From a checkpoint of a small mixture-of-experts model trained on Wikipedia: 2 picks a token, 500M tokens.
Below are experts of layer 2 (counted from 0) of a mixture-of-experts language model. Rows are named router (the router's row for the expert), gate (a neuron's input weights, with its number), up (a neuron's input weights, with its number), down (a neuron's output weights, with its number) and show model dimensions 0-255. Each number is 500 + 25 x the weight over its row's rms, rounded and kept within 0 to 999. Numbers have three digits each.
Before each expert's rows: a language model's description of what the expert responds to. This comes from a sample of Wikipedia text that the model never trained on.

# expert 40
It responds to: Linking verbs and connectives after a subject noun or "it", such as is, are, was, were, include, including, with.
router:576451472431522497476535479501494504528489489485477555548486485530488485532441485498529450453520551516499496494535504501522517484492544455492469509519483532502478510513495513474497505513518477490489515485488478498472501486522572497483518522493482502557491528476546493460518457492512480466505513483508508474507494456488474552507479522500477512462494498493496533522558519495530509473512458492481488493493550462518526486503509513460465497505509538476469491434511523486511506471513496462494501515523524480487492492489495489527524488504494574499507457515482501507508502466450481524532497530478500525521520506525524495536465510469492524488484444532453490519488479486504469455523473496521499518485504488482534527492537499464484515517524503508502482492503487489510527468484519
gate2:454478457465537506514495495503505511486513524527525555502485497467474504511512535513493479494492501499485501466489504459494515465505510478520498495518503493536501495509522472528447488485492554485513476534505482539479431521481521508501491494474535488479474470466498472536492506458469508519443468545474526481553462491536519503533474514535471482516514482510536512486534485524517468456533476486472515496517432424512440552473493504493505476470458519471526524521506481495539525495482475533520515496500489508491498511544514453508470489522493544538495513513506503503484518507522486483492514506516478539522496506514519502498512517526488550468493457475490548503466457480518477497500458503486559508483529483464486526473484471535538517489508485503513492495517464492514514495473529
up2:472495540520485524545517484491489520490489468494474462442503542518507481513533536490493464524510485556516495495531446512505502487531448516497514545502532519518461498543529525491509461517499485525495530484553525491513507500499522476467520442457498524482545489498464478490510496532511468425521492475487484539484453526487475483506532494538492450494468477546488500513462483489499505510475538491550492491502508515516533493486512524511484518491483517523547458511454499525512489519485530475501484515537510463488509512478476506489511502497486541514472504494475483490490507491490536538483493525445531493482440503487514471538486498464477485482510456483539519497507509504514532520509496486537489479505517530536491518463524521505514482556487502539507509483454556500489455514509488
down2:527457492515531465532497510553470540468505489519511522545525510468472472478518527545509485475442526508506525515471523511555477445470491485472489447514482522528503529507515503469457459508537491534465485491529489512509472529506488517539541479520478514489518462455463462522458501497494495526482506478468533499487509529498517460484525519518533548498498443477462507484500451532472520498513486508492519505529492467492546529519502451473520460497510510489468531483525472504467506477490494510483510515505480510513539493450520533471529523518523542516474513516516511499479497541537466510517511473495476479529468518501515534517474500523496540496490503497468528493506503452528513472481523531484454508483499470486510500502498521502484497531496491497547547500495484443476520491469503

# expert 44
It responds to: Capital letters or clusters starting capitalized title words and foreign names, such as S in Sisters, Sch in Schult, Kh, Sy.
router:522474489453506509494544427566482533475507496486498506513513535497497460475449483505508503463482528496513504525537524518507531487504541474460480510482464509504501471541486493481450504503537500485526539491491497469495499502490555498495498532474522486513476526443538466470499489465510516486527496487473505490479493459528509533512502534503475499451464470496503513485536502538556504482498481489529491503483501499524488481512487521453441492495473489474517521442468536517495513475530488483494511525482544486473532559490509462506523484512497560530488484524477482537536529480463503560503495509472515496547488475490536510571504481522500494531501510505477516473493499544479461481514512467507510478472459522467514488473495492493495532493514504503473481508472497494543509485485509
gate1:527475505493482457488476486522486483476507509522492497530515500534462489544504487482484494546513525507515458518473545528524494503530512488543543495462451457566475498512488500469469492469518480526486474522468529495480458517511506534513478467488495504509551525487468511512496518529507470482496456468481490462502509478507492524507541495552464485493456480539525531531480488465470470475487473505449518496492539480516519504490475494494525452485508483503499511507539529534489532467511503502511503504511528487468502475541485529489523513533485531457472489516501453455459558484508503507508513485470504511498487542519545536524440491469490532480449474480495505514481492494549500476502495484538518489503520477502530524517517507482476446503530524522520538513505473536531513492477455
up1:482473509498504503474501475506463535512511587494481496509466526475481568476488523499502514497498513506490476524514509492505505505478496523444513473490499480455488514509480513486547464497461493483492448532488508459515540501479463510516506471525508523511504499544516481502522461503466502494475459492534525467458502500525472500527530464466450492517498496495484510472486460456496468487506530509482549476494500474522493498477505500505500540462501462534517498484510528513533490494488530484471524442516556499523459506494499497478485546511523478499515483497520506495550491466520496506500486505491494472465531534510522542469481493508479475476511503510463493471517498470512474521510464559483464545564517527509563528475455468525515532494496516565512522514490511489515512533534507
down1:505496489524501533489505478580510492478524517540488501540487499492502492474502508524512526497461463531540499487498494494472467488512559464510519458440455504503502504496480505515499473498513479470484466516532512485504505527480501488508528506457458533516522500458530519480489472494517539484502487512536480521495538509478490503500482486521526425522515500531476527498492491472523514490474515536513465526474454482493413476553530496527493528549509474520497481484511499521501502530519468462488477511467463511547483543500527473542494512497496507479510523494450546488506492467474473466531497532522492545479520485481534511529538491499476459529487526491490495541509469480500504506497537481484466517531505467444515516478497449481508507516485489512495463513530499531520479488514535

# expert 8
It responds to: Word-initial W, S, w, s pieces inside names and words (Schnee, brawl, Wright), plus direction words like South, West, along.
router:534459467476536489472526439574488517530482471510498540547516518510463460489442469493512478429476522503514485497480506473506538514533529460483512502504472484487521505514483485504481493504528522497525515499487510503449532533496498489495512517462508494540481516453560470443492463483471543497531496515455522481471464494506503513516545518517498502481503487475515503519536515507516484501505474524495503429495522492504491484524491514440465471507512470501483528445530529506502522471519484483497519498519538547448510508500504499509513514496502524521502434529517480551519504508460488499486466514457532499512492469471549506547521508511498490505497514494464506506511495525508501505506483454529460476508463504499487496491524551496493517493496490513500466485493486520551517499505494
gate0:523511534493525498520516493497489483484486528460477494543531470532482571529512511474484493454494475515479512473546532516417513523459511493489452509482508486445497473513494468489483529446509529468526531498505518472452480535491487526469520489475546499524500516546519501502484523492475510472489454506548515502475507493509527525481494512455485528530542509502513508534503502497491456529498500526505504485503466479527509506462468522478494486435511448518498493464474497520472519474502524499517492509494508507475538490493538529515542469498488520487507496503490525477546511496469480473489528507468518535526478572541456503515491541498515487518494500491488542530532520505498477527530475482505538514442496521513507467454497518478523526509473510485506513482493527524485495500452504
up0:477476511522541504539491509509465485513520465480472509509510497496530479529501521471532514445502502480526444498491499514508516539473485492495481488461487463503525531520512483467452540487522491498514475487533520536500509497514503479488493505498474485498462545511511526498510520488449536516548524486496507501484529482519540546570515524508501502531521519481466452508495525487494433539526524509523480521469441519489509502501512511533499497544496453476520506451470531442488514485487539512515517453490498479459534503499526484475493561490495497470501506503491479497475481514477477508483459498499482523500489529505495462498482522507530485509453519478515462492491493540496486517509471494470484474456492482497507506521456511483537497506541535544495481484473529525524547531502417
down0:530508488525497478503525476500458521531520528528492517525511511509493494524478505452527523508471472520498505521470503505492572499514538468486467589491512531478493493531512487496480549561528511492523480513482474474468490522486531500455507500514511550483483497477513513515465478481504466498505507534486522523512496508467469542475501495491416484543508462474483484461476516533467524537504477499462474492519478502491476470468513517508510476454471525480499512437465479498534464493510534526505482451530473498489471470490511521493473519487448515503527506504516484485499511493489483471462520529527485506485520512479512521487498507492526494461505461548537489541467511505520490486515552536488487546521495528508491515497511455493472517518525495551520514554528517488485490500484499

# expert 36
It responds to: The pipe opening a new table row after a line break, plus pieces like aw, und, ung, j in words.
router:546470463495500523469547470592512534506508475504481534539508515512465468484469508502515510447493486497508495495537530510492543469522537481479496483499481491516484506497480482504495478476533507529495477484498452503464501502506531488453488517508499511512505543441526504483553463485487499487557502461487501486489457468529515525492519537509496481474465480508515508527527505559548488503514515508466512519458522497533528494504478493424505505520542477495476492491513561509476499474530487473529524489489539495464522465458518456487489508477488541522503495490484484544484484489488487537522446524459523513528499507492517515556520496520482505522462497531471489500474519483510483477464468508475493514502462511506511498520544480479507526508474536491494477478481510493547499509474480
gate1:509543447476500453463510445479491484469485507507496520513516489503482505503506541478511497486491498503500448543455473496513514477488562474515520488510482536472515486504545542514506527460505492501516527479460501494502507491486507464499466487491498465483497517493549479502498474535569501468486477475464494498508477507503480482472504502519479504476475515522505475486482522513524511488491521515485501487483518546504506537495521540510504520508507502517454489487496512529560462460502489474525487514507537521509488489550521470509545525477537513520534477483494488472495496542514526492554444533452515505528446551500515518516520514455491492557492504510498493511546494466497550515496448465479520495494513500501494490504511491508498522475509508519548466437429465487511533518502464
up1:506503481480506482550548513487499486519533498528491493514471514509501502489482488507507504461529542508485504486525498490472543553511522509541541498478469453517525491500495507518492508535485482519495477528468546531533509516520477496526504511517548471496501531480497502562505510532525503518523440506499518499515509544489512499467499461523514484554553548452466500478482498493472519484495435503483535540515482462536489486491495460515486505502469538491492517485540469482479488469469524482508537487504463476517518463494496542509470494480477463497485477497483473469525474511495484508483552493495475503486522459492500559485469509552530479484500525511466521462491498492571488513502527525463565481494493461483517491489516483457538493507499513492494490482502506534496470476446532
down1:518453486507510461481472512529502514488497549495489474473497504506540506515524458514535483490519479482510528530466499522526500482503520511437488461479467445487511519448522560504514527520522526505504506487522516531516522520484526516469497521526523504506476502508506492506494548441489523466508465502475530518459529452500502499521488539492490514487521530564503522507498479500511485483438460511522502508540502498497533480517472534511511456485520496507460507473496498539499504480510546515474490524505501499561484487502494515533506511479427516531516523479492536444501488505499484517524492508532473495517548477511520510524449496542484473527502458459467471498486498507544455482497513483523490460494496434473496496496502505518489544523504504501542463528468486485519452517510518

# expert 34
It responds to: Middle and ending pieces forming abstract nouns, such as excl-us-ion, Bus-iness, Inform-ation, invest-ig-ation, and -ment.
router:521492492479565455504497496574517563463538485492504528543534476512505502488475505487518465493527514557474535504497488494514563511493514451493492510469474501528493513531477503488502481494514493507492513485509505509482449494461494507458496499515500521535498559462488428447503465498465534465542500495484487490479503506472484520484510509496481505445527508469543509496490482523551479494509512516540505540503503465550532483522464457443450471491506514468507515453479527517508535498513509464491490481486500511460545487512481526521500496471484541494517476496475526507509513506472456528537468520485518497489520490545504525519507520468487511539478474473467492490500493494516467437486484470515495496480497535498518517487500517544489492471490512503507479497488470490532507509489493
gate1:509483518490533545482505461477513511480529481471476495466574506520534513501493491503514536441475504493478497508484497498475541503454520538484469500518563480528478555499461500469505477513506485492506531456523529494472522502505525477529483519477498517560504512459518488487510528519481473495524511483537491458507505450506519507560507462488468455486499459518486508518480498509475504544521517481528477484527539484532537555520495531455486481483488493485521501458502460547486500510505498475496495520518500464477463494507524462519522508532512468478506509542528471513492476511493513469508437512491501474495475488528535493504489540524515505507491517539484494521500491490489459491544485487493497550500486431455525506525492496483502462501476530471487517504523557484519514517464509
up1:520495524506480469501503535481522491546468503459508469526499489493508502547501542475493476549514540544474512530532513474493480462537530494513507514532498512460486502428558503520521523503497541487475456526456486524511520480516500511525471495479523476484525513530510531520461492447558524499492498516493488560474464492503488482473484541468528510526482528505501511481517473449504485467460524519511525503471470500487517501500490504511501477542501464490509462493471499470442494513482477506493524555459512494485547490512530515477497474464438505480531516519484525483491501479534519532472488513465474492492506501484477484527526515518511518512498486552481526480519532550450510471487469505488458537500476552526496482492500540488460518507489478486513494529478486502462491489501499
down1:515522510489493510528511579460538461488464491515513523531493514493532496508493490530503443493528494506536524527501473504512533458499488529513490492475506496542493545489530520472524499512499520502500504538523524462522509504495500518508509490534564504546565493469494495462479506479501524516489493483529550492493467469476461512508501471511541495522482520506490513497511499526495508490501496483486464526538465471505532475527521518475481494485488509550454489471466497476513522458503454503467482492455457447542495536516540498517456474494481477490487507543479442504534518505509498485517495499522503525470486527539448518472513520508487475511483501488489502502505500481523496473468465497482492492488461540534543522476488500518532463471519456482528437496464472549481522521480476

# expert 26
It responds to: Sentence-final periods, abbreviation periods and line breaks before headings, plus final capitals of acronyms such as NATO, AD, SC.
router:580494483450528480512503465551481517523490512483482512569508469512456508495477475522500486464500512522487503514497508508496546488511520444506487503504483498526507483481508523443475466533578486518552506485536525485494503512474521527484480501464482489501496539440519495487488462513520510452517492479467492451530470504516496546521509551518487521490495492461503527493512482511511513487532468523485495504524522455516511487520478505410475519488514492494506519448458490512490512461525490478502514524493535529469519492508521482507493522477499523464504448487484502507537530505474472533498498535509512500503501510512500511544520529497506499515497455475477514536484471526482487444459521492514521482473489489458495522491508484469503514528480568498495488505491531510503494464469518
gate1:506453454432479507551442514506459524517509504531494496521509514515490495505524510503508507502454514483484495457532480507536502501441524465460507514480513598520506514518507498515498486567526529481449485536509496535494525491515496519497533505518524500458467452464513514506482531490510491486482501471459536493526506481495453515497517504512476474485489467494549472501486469511529490463499517511493501477494469491514493546511494520516478531496528496507518535514500486517476511477485461481496519511472519484510510508543498529509492490486435504508509453561457483475483514486499520510489486494514561592499525503494512481509485478532486490514506474493491479500488485515479503473461502495549483477535472513485516527514449519514536496457476523542501493480518491501483501504507500
up1:532501484555518545475497519493556502480502518462513511489529465500510503473475500503505499468483512511537469543487484488506487522555479529540499474518499426482498503479489492534473519468435491522543490467513475502497503512448489498476499442480478526520532520514525497490510486491504499488515488485493471530486484492493535496507457526467506530506526522478430531511504514444509526479502524494519499482473498543494536459459500461488517445470457521493457470506486511493489494512508502513515530495501449492502512489480528476495511535518539542502534496484517527530548498483508545495492502515471481486502481527546501497516514545477475499478512460507483537505524539466500505479557525457441509533517477496517499509461527513492492497530474529504495479548494479496480452512493502
down1:508510503468527464485450482535491520500459491502508548535523506497526534496466526474501515511504506455523557470505474481517475504440489466520459479488499526444453457477502506522523537503502490491499480534517480509487467536500514497443495486458513477491511505511492511491520511509499461474518517485503505500519483476513454569493460519488489499479501468519523495540517527462508499531506504485503477480485470518500525501520499442513497509508538573513557535462483467500489486499497499534550507443521531467498536479514493525467524529492556548494496424465498487485531519518476494487499484490526510528489507477541475488473531499478486497518501471478509510501467524500530510518466505511484505476515516540478547532490523486480501504519526520479523473458525521482518515519484484

# expert 14
It responds to: Single capital letters opening proper names and titles in lists and tables, such as D in Dutronc, G in Graeme, T in Tournament.
router:556500515479521511504528446539485545504499487500473539516475483500474473479446488508521464473533525511504513514505569510508534467529520427487503483547492500530497514512501547475510465502521490504541498503493493481494500514475547517483499516500497478522458524473538480459498462487478525487517517481486504482505486487538487498487520513505506489468484475476493552468519484512526489489542476463505463511502527482531487500521498496452465519485522485491502529420494524506490486451499489489506517492506563503495462532516522457496523503495488518532452483503501506539534535491466497552491454506473505490525510475474542519559493493492469478534504491500464515505502493514499487434474490506501501510487470508483506479469511475482468516496507549492515482521483487481577493474470491
gate0:519489495461539483528482541483507493526537525465504492512502538486490509484513501466482469504510479514520481477529480529481512512498515494503528478493494591500472522501476528511512515548493516471516489480550489520499484499558498503438494506475505472479464497529473542522453508473482509507496498479520521503476490506492479539515531512501526469489514429489498492505456516462476460487504484501544529514484498497510524541579481458481478531522487472536512477481523512476438515460500546482506502490504540484496488499439451509474524468475479509481479495521519502501519504487543497458513518527490480505491495537537519502487516523520512520503476508457487474462508441496530496470504492523511542533517507471503514505521475537526490427496515519473461519499514484514503480526524500
up0:494498471513507501473446481494466543493494493494534488478520499493509504492415499506513459488463564471462508516515504531485486483496513506491531495463516530472531510506545443473498511515476541476488490521509515512508533521574518510506507499487518469494489491535480439481471507470539497503462499495502482456493462471502499501527477497472494531489487518494531537473529480509505516478520555489503508515506463492497501526554487499494488496504541488483474499444479512530493480516486504518484532514518487499495495500528483517517510547492509466495498494543474528496497478500489554500534472499477510507480489503483539532506476481532486486517503466520521480475492504496439495495511461542410493495502498490500488521513555472511478547470493486582497563478495462502507497511517496
down0:489520515526472515488481554575547512556467534494490479509496484445503489469491509514539518481530502491485526515547496513481506503489513460504498497506469508494514549506509496481537455517502539452491468461534483495513530513508460464495524527464502465476492512516472507509516429514510488516467478489484484489518435558539476535484464509484490488511490490535499517483491524493508509514484516536482528458461509488490473525502529528502461520505478474496464494505536514520488488515511514497540514524487521488501498557497526474485515479530523526501505508560453509496502494531502500488524447501516493491464518497453480503523513469493503527492537527470475481493487450540445490460534495510461456505510553513495507518466496499512461538504463497517467492487496505493464482504497512

# expert 47
It responds to: Articles a and an, the word "as", and table pipes or line breaks within Wikipedia tables and sports standings.
router:558480495450531508490496441523498583496498473469452527539511527511496481484485512502518505487523511463516503499533499501491529509509509465492477504500481508514502519498528522463466461480565507505503491511516494507431507510504528478442499526512478478508499503458507490467473445483478500466502488485499493490514464480563508538509505546502491514442496491509514539509510502505548474487490484472512497467464529471533542459529462485471495536478502499484451522482478528481479466439525495468473492508469546461439546499494531484515512499503479567501480474509501512515520523516501475535502489542501494491525516510521511521522496528471520476527493494528473512491495471519497487488503515459480487529484450520484511558500498534508473506502511536502521510494521509506516505493494493
gate2:476529479523487523513518425517518449495514522501485526526502488474455515488500481499525519493483454493503515511492501505515501534520495491470484481514444533457510514489525538504560548469492448462510538491458518528492497510468528521508514532495484513483511466485485505536480485441522507494482477470495472517480507553498508506493480465516465511489504494507505456515510494506520459523499547530466496494526469497505476510484512482503471473481535523544501583485498522539443512458523537566467539500545510500503511498472512491519461443489545508534466508525491487512511497515495496504496491477497472497507515496499481535512466469505497530482546485528471511480458527478501489482500536451516503517481453495451474478504527508504496484477524479514523506496469468517527481481491509
up2:507504490513509501485548431492519484501554529522500512499482480487511525503551478545519484535447520506470511490502512504473486498504503531503495478493454516485490495477492496488494514483499446481548515521452542501490504456465537512514516527488518523482518522453478531497462500494514470494503473495457498527456493551533499475455519515473520514522532465522459496491534488497509475465490488509498414510499509548500497512482497489495512477523567490569531521509497512554507524510536513500472492476519494494507518527490487499522490470527478483513483480524438491521512509495501462472485460480493465464499516510463503509509491502537491508457528501505439505455533502483489487470449497500554511502522475517491502464503517485498531439467501508535473487485482499516529522499497484
down2:529485488489480520527481522482475485533500531536510506541478482478539482518557512523482499515464514503517480512503487524490520458494516533444502446518437518517470501491459505493516470528469550515522505558446509513476517531504543481520489453495481529486482544487490519472482456485485461486533504504504484512492548528477464519504516495470525473497493524431481521477519487527480521522483526481492498537511493482506492516484483524535441532511494510479534512472523540474483509545543497503539501513517495537486491546541523555465477499516505443495476505481495508482504514493532495529495559524481460514510518535487504500456493480504470520499503497505517459506475537474495527455527478516530473520488478489473515463506484470532511513475475499480488487474494472529495506486489472

# expert 5
It responds to: Word-final suffixes like -ity, -ated, -ations, and infobox or heading words before colons: Rural District, Biography, Personal information.
router:533473513455548442514549480552511539504499507519439497561491497519484496496502494492499483483536543505534446493556498454487525506500554449492482452514497508503512506481507505483461536491521521457509512490500486517503481541496534497462494477480491515503465530474543501437554495469509537485515494495480498498515491493485507509496506504524511508477550532471513524481523456528523464480516489532503487516510504485530548494489499499443472512503505470483504505475497527515511524467532514446504495480506520468427513484499535514507519489489510541515483456535490534495515528503472490549534476528516505525522508474549492509541522529504507497489494461468464505492527528497538500475487498504463495516480473498456495501485509462471482507477515518481493463483505510490503508476460501
gate2:510440523487500457514505492518502448493467471489489497526464526500512491499482503510490484482475540481541508527538489536502475553525472497476515511496514519493493525500510509518468486485491525494532473525498536473508501467540533468535488515555475499513501463509503525466532490505506553476509506437456509502506478526511504497490515481512486500487475511524464503483503532496560457501532503525523501510476507513488468522527450494451481484495514491492489496490490472561511443512463440468485526487476472491509522487492516474491524518492481510506487447530488510505514548502490465523492518464503494488491481509541505485519497549481523483511557474491483471449517514468523521511524481519519503465523478509500485524468563484482527466521503539478526551422488501488473520528497532
up2:499462503494456487478548466516461457519506491521464495531483482503505496494489434500461527475502527497524469542539471495491500540492489522497521515472479540519476513502502488555493536474457497496534495494486499517446571470521502479504537545535499512535466465496507499540511514498532533498551536450473496515483475466551505538481505487514494492477475502517500508485495530482533502485510481514502527512503519464467473495529493480490472458532515497539508490493479501530488509482469490495497511482489543486545493485546491494491509498477555501461502495512467515506518541478493500509485502536482502496520456493529510495469493545507489469514569485478534465474463498521508501502524518491515488474496491479527517516474532480457463524521470553515460490489476476510485434493509537
down2:499490486501499567472535500503521439491553485496502518528534494494489541525494523487474499438469528509505459490488470515535496503512489530503549494499472504497510533460516492500537483485518486505499502518507484464457424471528487507495501443506533476513499494505489508528468478504488493513505499520513508500494532529505503456527479499501515505505508503470519535490495499534486494472487535448474525514512507504552468495523500448479472473488509526513523510513456495485542509510492489526521517445544496515525503508467509516518482481465499497517486467532519501518492479458511526488468513488443480525486509531506513487499493471534558500511474487498532517495491519492521514540544491478447494466472497524502537539461519469523512497571463477422519465500489489504529533499524458

# expert 20
It responds to: Spatial prepositions and particles like on, in, up, down, off, near, plus stray spaces, line breaks and word-fragment continuations.
router:543508516439549516454544443580505541505477487484502508531493467481472459504479517480477486473508514486482493513502538487512529491507492455474488506476453519495495499514488502452468465478523501475533496501457490515485499512509559506477492509476474504492491538462522476486489491510484498486515483510477490504536472504531509502509498542505509497432468493469515519514516506506520519500510513454488507496485545458531512469542487504449475513488513489503499485495511540478477517456520486484492529515534532492452511474505500538519534502449465544533475438551526490494523505491496513558503461466490480519519520524473515523529457478487454486519465466518446516489481509494492465469531473476494494532502498516478520491507537521495518479499537516510535480491515510492504504497517479
gate2:546496506508512530507464504513551516514509515519505489515560475514534503508486476504542495492471478478546512515505503560537488540504504501471527503489520493472502472492518522448517510489542521506520508473503539538513458531503515451521456487530580503516488504449484486508478523496529451447518471497443522495497494498541505503463547536484472479468498445528481476531481509494526488486504501477517495528486458480518492461505499521478501460499514478508485488475502485529495494528475521532510521518508495491493505544452521465503536489484502460456507495511496486520559520468504475539494493516508549501473485517494494530517509514526529502505512502491493510445483442499453496461478512474467505538458469497487504509484478518482501497468479543516477524457473510495512473494467489
up2:466481438524509499500484508481494514506492519490494505501484526511457509483481486507496505521556502501501496427506489517468524492494510516541454493488500479527495465502499475523540500461438520477510476514506442496515471476532492522492550528502473473506517451516507519469529469501485557541517513488498502513500468524480461503491502524519522535497515524491566500486511486459519446469495500527495483482530484523489546490512525480523469504485470458467483521555471516494528468443563505473523479461481496498508467473470470514503484469510504534501516515497492469515468514523520520502495511497460479464500513511534476511489528486549449486518513518457522501518483560484507461535484487497507488510545534502545499500522492487538490497532485517522482462541529482497500516526523514
down2:479524506514523499450490479479509494481513527509519489504481533486508495491494459512464455543491543530563511482533510457511511436505493515486530525542498525484501494511480477532506497501492495480468464501498484531494495505503533525509528493532520492498520492489532501497500446507497527554492519453497465475509555490478492462477508485511526496534479465477532518520520513489520479498491501506505517470516503497468517509496523528494508517473501509480483503539487526519469505477489476489530470472525486535528514529448496476523489472479451489507529491475530442501499507525483542527453469521526468536477491501536483464524523522472489508542512477475480505518485548561505455511517463471506479492510512491569499462474519470481498461552500496440519483483458465499521521549532486

# expert 58
It responds to: The piece "un" inside names (N-un-eaton, H-un-ter), capitalized name starts like Geor, Mich, and Sl, and table pipes.
router:501491523477561488495527425582492502499485489490491524538512497502504508464483498501530492465507514524517473499542505504481528505514560470509454503500453519497508479520480505456504520500505521515501521460525503477469477501485550468491522533489501527499473527471542484488492484477464519485538450473491490481475464505546500511504497471493471473466511495482507495477566498506558480484522482458508475495492509482535506504494483539431503495494524482463509530501480505551484520471566545486497492513470535506484508499497485490513505451471517552538522461498501464511511522505457497499521476519475519465548477529533500518533489522515512495515480473547491498510492492512518468484529488509496521450487466502513500510513523484493491498495442528501509482480527488523534531499517469
gate1:515486526512510492534499480520522494475537486503470518559502452498496507459495483457477514480491542482469513470512501500489566501491510506496455455482503520503452456478514505510476525523472492511482495529516468460521467531485527488538480515495548550504461534482511480518456506455484506489509491462523486517473471494511493506497504483522525489494489487496505513511522530503499477512545521490523507488476500563556499496524473507530544494509552465496486519533515489485478506470537517482517498484502512509518496481505555494497497469473497535504464498547518463465550499479480431511521462534498432529515520483511540520502519496506465484541493518528484533551507490506481486509475530444498539502486501489495505520500518435504495472495476470524478473512499467444489490507476506
up1:458490454504525525510511500516473459511461530503490514486504523542476471515472428543505501510496452487471506466489498526504471463449522524489499470534514510463500525549478495502552532494500497472516496489485498519496463513476488466523521454475479512527505490520516499514482485517498523495516517547498494520477481455469520477460534520503554485516464526463537500487532510516505512493475505483528506503541519511458499507537541487511494493504460447519520499531516528530476533504477508539443517539475486506489508518468474482454502504533470505485478495477508488495498497581520523475525507448469500498534495514455473475504510477541513525537505482531515488535439478485476481507556494486480493482517491492501465478484495499504546533478489469493483490498487476489506511525514544
down1:510483514521483485480518510512503465507492504493551503523515514457531462465461501521507506504467504458518532484502489539541482486492473497520438482568489538482464549507509531481444476511536444534501481506477501493519508487464520505470520482480520505523520515489523517490510516522526478513463474486445496487469550478494500474495505476503463508522474471484567534508514474571524478468480519468494546468500481501489496508487495502492496474524470478489504522474523491514515504484527519499488504505491456511552501511504505562520542478521507470513512509478491467508542491548501541463499457536450502518542532515483461520518517503470492526515551481488493497515494496492460492519485493507476452466481512479483493465555501492523546512510508489490476478516498502512510474549481493

# expert 52
It responds to: Word endings like -ure, -ot, -ion, and -ict (Locom-ot-ive, Agricult-ure), plus year prefixes 199 and 202 in tables.
router:570528464484562486473521486570487514490545513493496486504503459511483472518497479502476514488519501514512484521534509497501532518505535450523467546510488504516459493481504504490510497463537518488482521501520503475521460557466547511444488488515529491499476543500506502461512456478466515485526447478475467479485500473536503551473516538503492464448541491482500523530549502523531500504500482522561494524476518485499514488507504466420489518465518506504487480463502525482491499482501483460481484500468495494490518467509491480513495492486501535491456456505519529504509495467445479532534477484512507481565467502530498500521504511453495485503469498508447516512493481521481444486531493511503514506500488482497508498468489504541500509533504543505512505479474529486517510489499511
gate0:566500523511538547521489496509466477515470493499505484495500484516490500525504530473509472484482537473464550525482437493490452477461529527497478544509550476467536505542491505476468493526485482501519518495515477490466471518500490459471522499492494479519469483474500501502490443464483434478530492534470496536498532531505482487526492536490500463489485441502489501423536539480551469535514507481500537513508503542518500510484478513491519511512453516524508505513527471522462484476559538481483478525499526459495498501539477496511476482453512496483505511476458478527496490531479471487513535491493510496521510564482485491471505533522462490504490491551502503484503533519510501503498502526523505515482519501492492503485504517526495470501523500494548477501462526497515509522469442
up0:520473538548488477487500446520485489509493568501498459518482497498459518500514456490480501504525487487515497475525505532485488475468508473516475516496482487545499464506501512456474481485530525533514529436518474470470487466525470543496499526515564470499517508524521495469493483513490442522505483446488510520479516489514508475508487466484536506504456531510491499468496530493513485512471533470465521497467518506500481476507506480481493498516515512486515526555486498447422464500475539545507494528491490528488518500498522503527464472497513497483490499500472524476446509448527473489502519478510485459517499508533485542483507488490526533456472495564539486487498541553500502485500542506523519520516535479485509516508492526481530514558498502492480516464509555490513484521509480
down0:511505495515497528446523496548479495491509497490518537459515501487495452501502522501518487524567521503558509534450453507433501554482502504421496490488485506433536474472500506557498506507502496500524516466520466503486522507533477494496482453517492485498504484492501519543462476499507522508548468505512494541521473498485505535496508495496504497468501504469510531498516517492512470521488462460524533533442493525456503499517521502546487501484518498480517483485507494494516485482519504530461451513492501484506495497480468514470496517502522479528465469547482543495509489463511512484509480461482511495471498449532544482517485485472484530516496461492493533520470501462508514504501528520514509572510536481529508450513526528480535501503527481509475506458494541528528478524512499

# expert 18
It responds to: Opening pieces of words after a line break, period or hyphen, such as I, It, im, exp, eff, L, often capitals.
router:548462517454511490450512456585478546518496517482497496500485507526483451496452500505498468505510524505491502489517463489481521517485540430491469490497475533460515511516482517471512485437532517465549501501490481499456484501452556539493514546456508497552511526473526460474530473515508522481497476467472506520472479492531485531510512517520460523498512478479543526473541505522536482469522480524530488487486499487562506498513478492427491544530512495473484501491506522508492525484518475471502500472537541495473526505505489532514515486482471545520522508493502483505546536488465511527506462483495501501526505499511496510527499528491468488521457523508474525461496491507460487458514514499499493483514482471491470503475490511528464479516507518479500473478505480499510521486508502
gate1:507492499515522474508527478523509523465485495552523523542539470494488445493515475539459478524500524489499485516510491458529515547512523498491528505471538500497499512480519501521521548577487475501526487502527512498516501486474509487479487479468514476503513501512504439462506441469485500454532563539494522492496523510505538480497492489472520490503510493506496501494487469480516506496559467475522497455555510456493510507488515490517492510497515538491514504527518485485491518495543493484510527499512551493465531509510497459469493513500532528506512447500534493512565511490503538502535489504505511464498474473488484526501510503450508506505516531490527535534491445484500519522503445486484495479474481515446486480447559518488519496441473531484460500457466467494482479508490480
up1:509494476522498474484508448485536509478499540527512483519490464468497532495493457481497518524490500492467510495504490485488526534499500505486508512471529482493491486476487458499503511528525490528504486519519541522505509508487476526491511506485558469475473482536458445499508516534515496455512521490504491449475513471495540574499459515448483489567545499500491521459507483514566508544481471515550474456501491486503544511499484509522499473459491495510525535505485500513503496563498525479442484514500568455535522486512487495507503475483471498514462467485467539437551498530513532498494518539527501512494518509524483516492460511521486503496513537480486509513529491484560498492490487491499504494498456534501489455447484479522495539471520515523505481484500476525497513513511518
down1:513449545509517442525527516510554503499481490505494473475484521509485485473532507530521489515485537531498548463533469492490521514508496529487520498486536494464517488462513505524459486465518495525498512490488503548464487494520484554497505489551474531492501558505507474467509481521458514545497473485509463499442499504482457489536483520523481499521515447475488457505488510505507477473495469520526562530471509497514509524533473518495501543497502490503514448508530475459467502474500497498542529491487523456505524505508563488495506512462532510533503469486495466494527525501459498492487504514515540456498518469521455493521456513530468501485495532512506513471494483466539475527504536479497488512493528479514540513500476450474513494551505519481519524483500465489456527468501475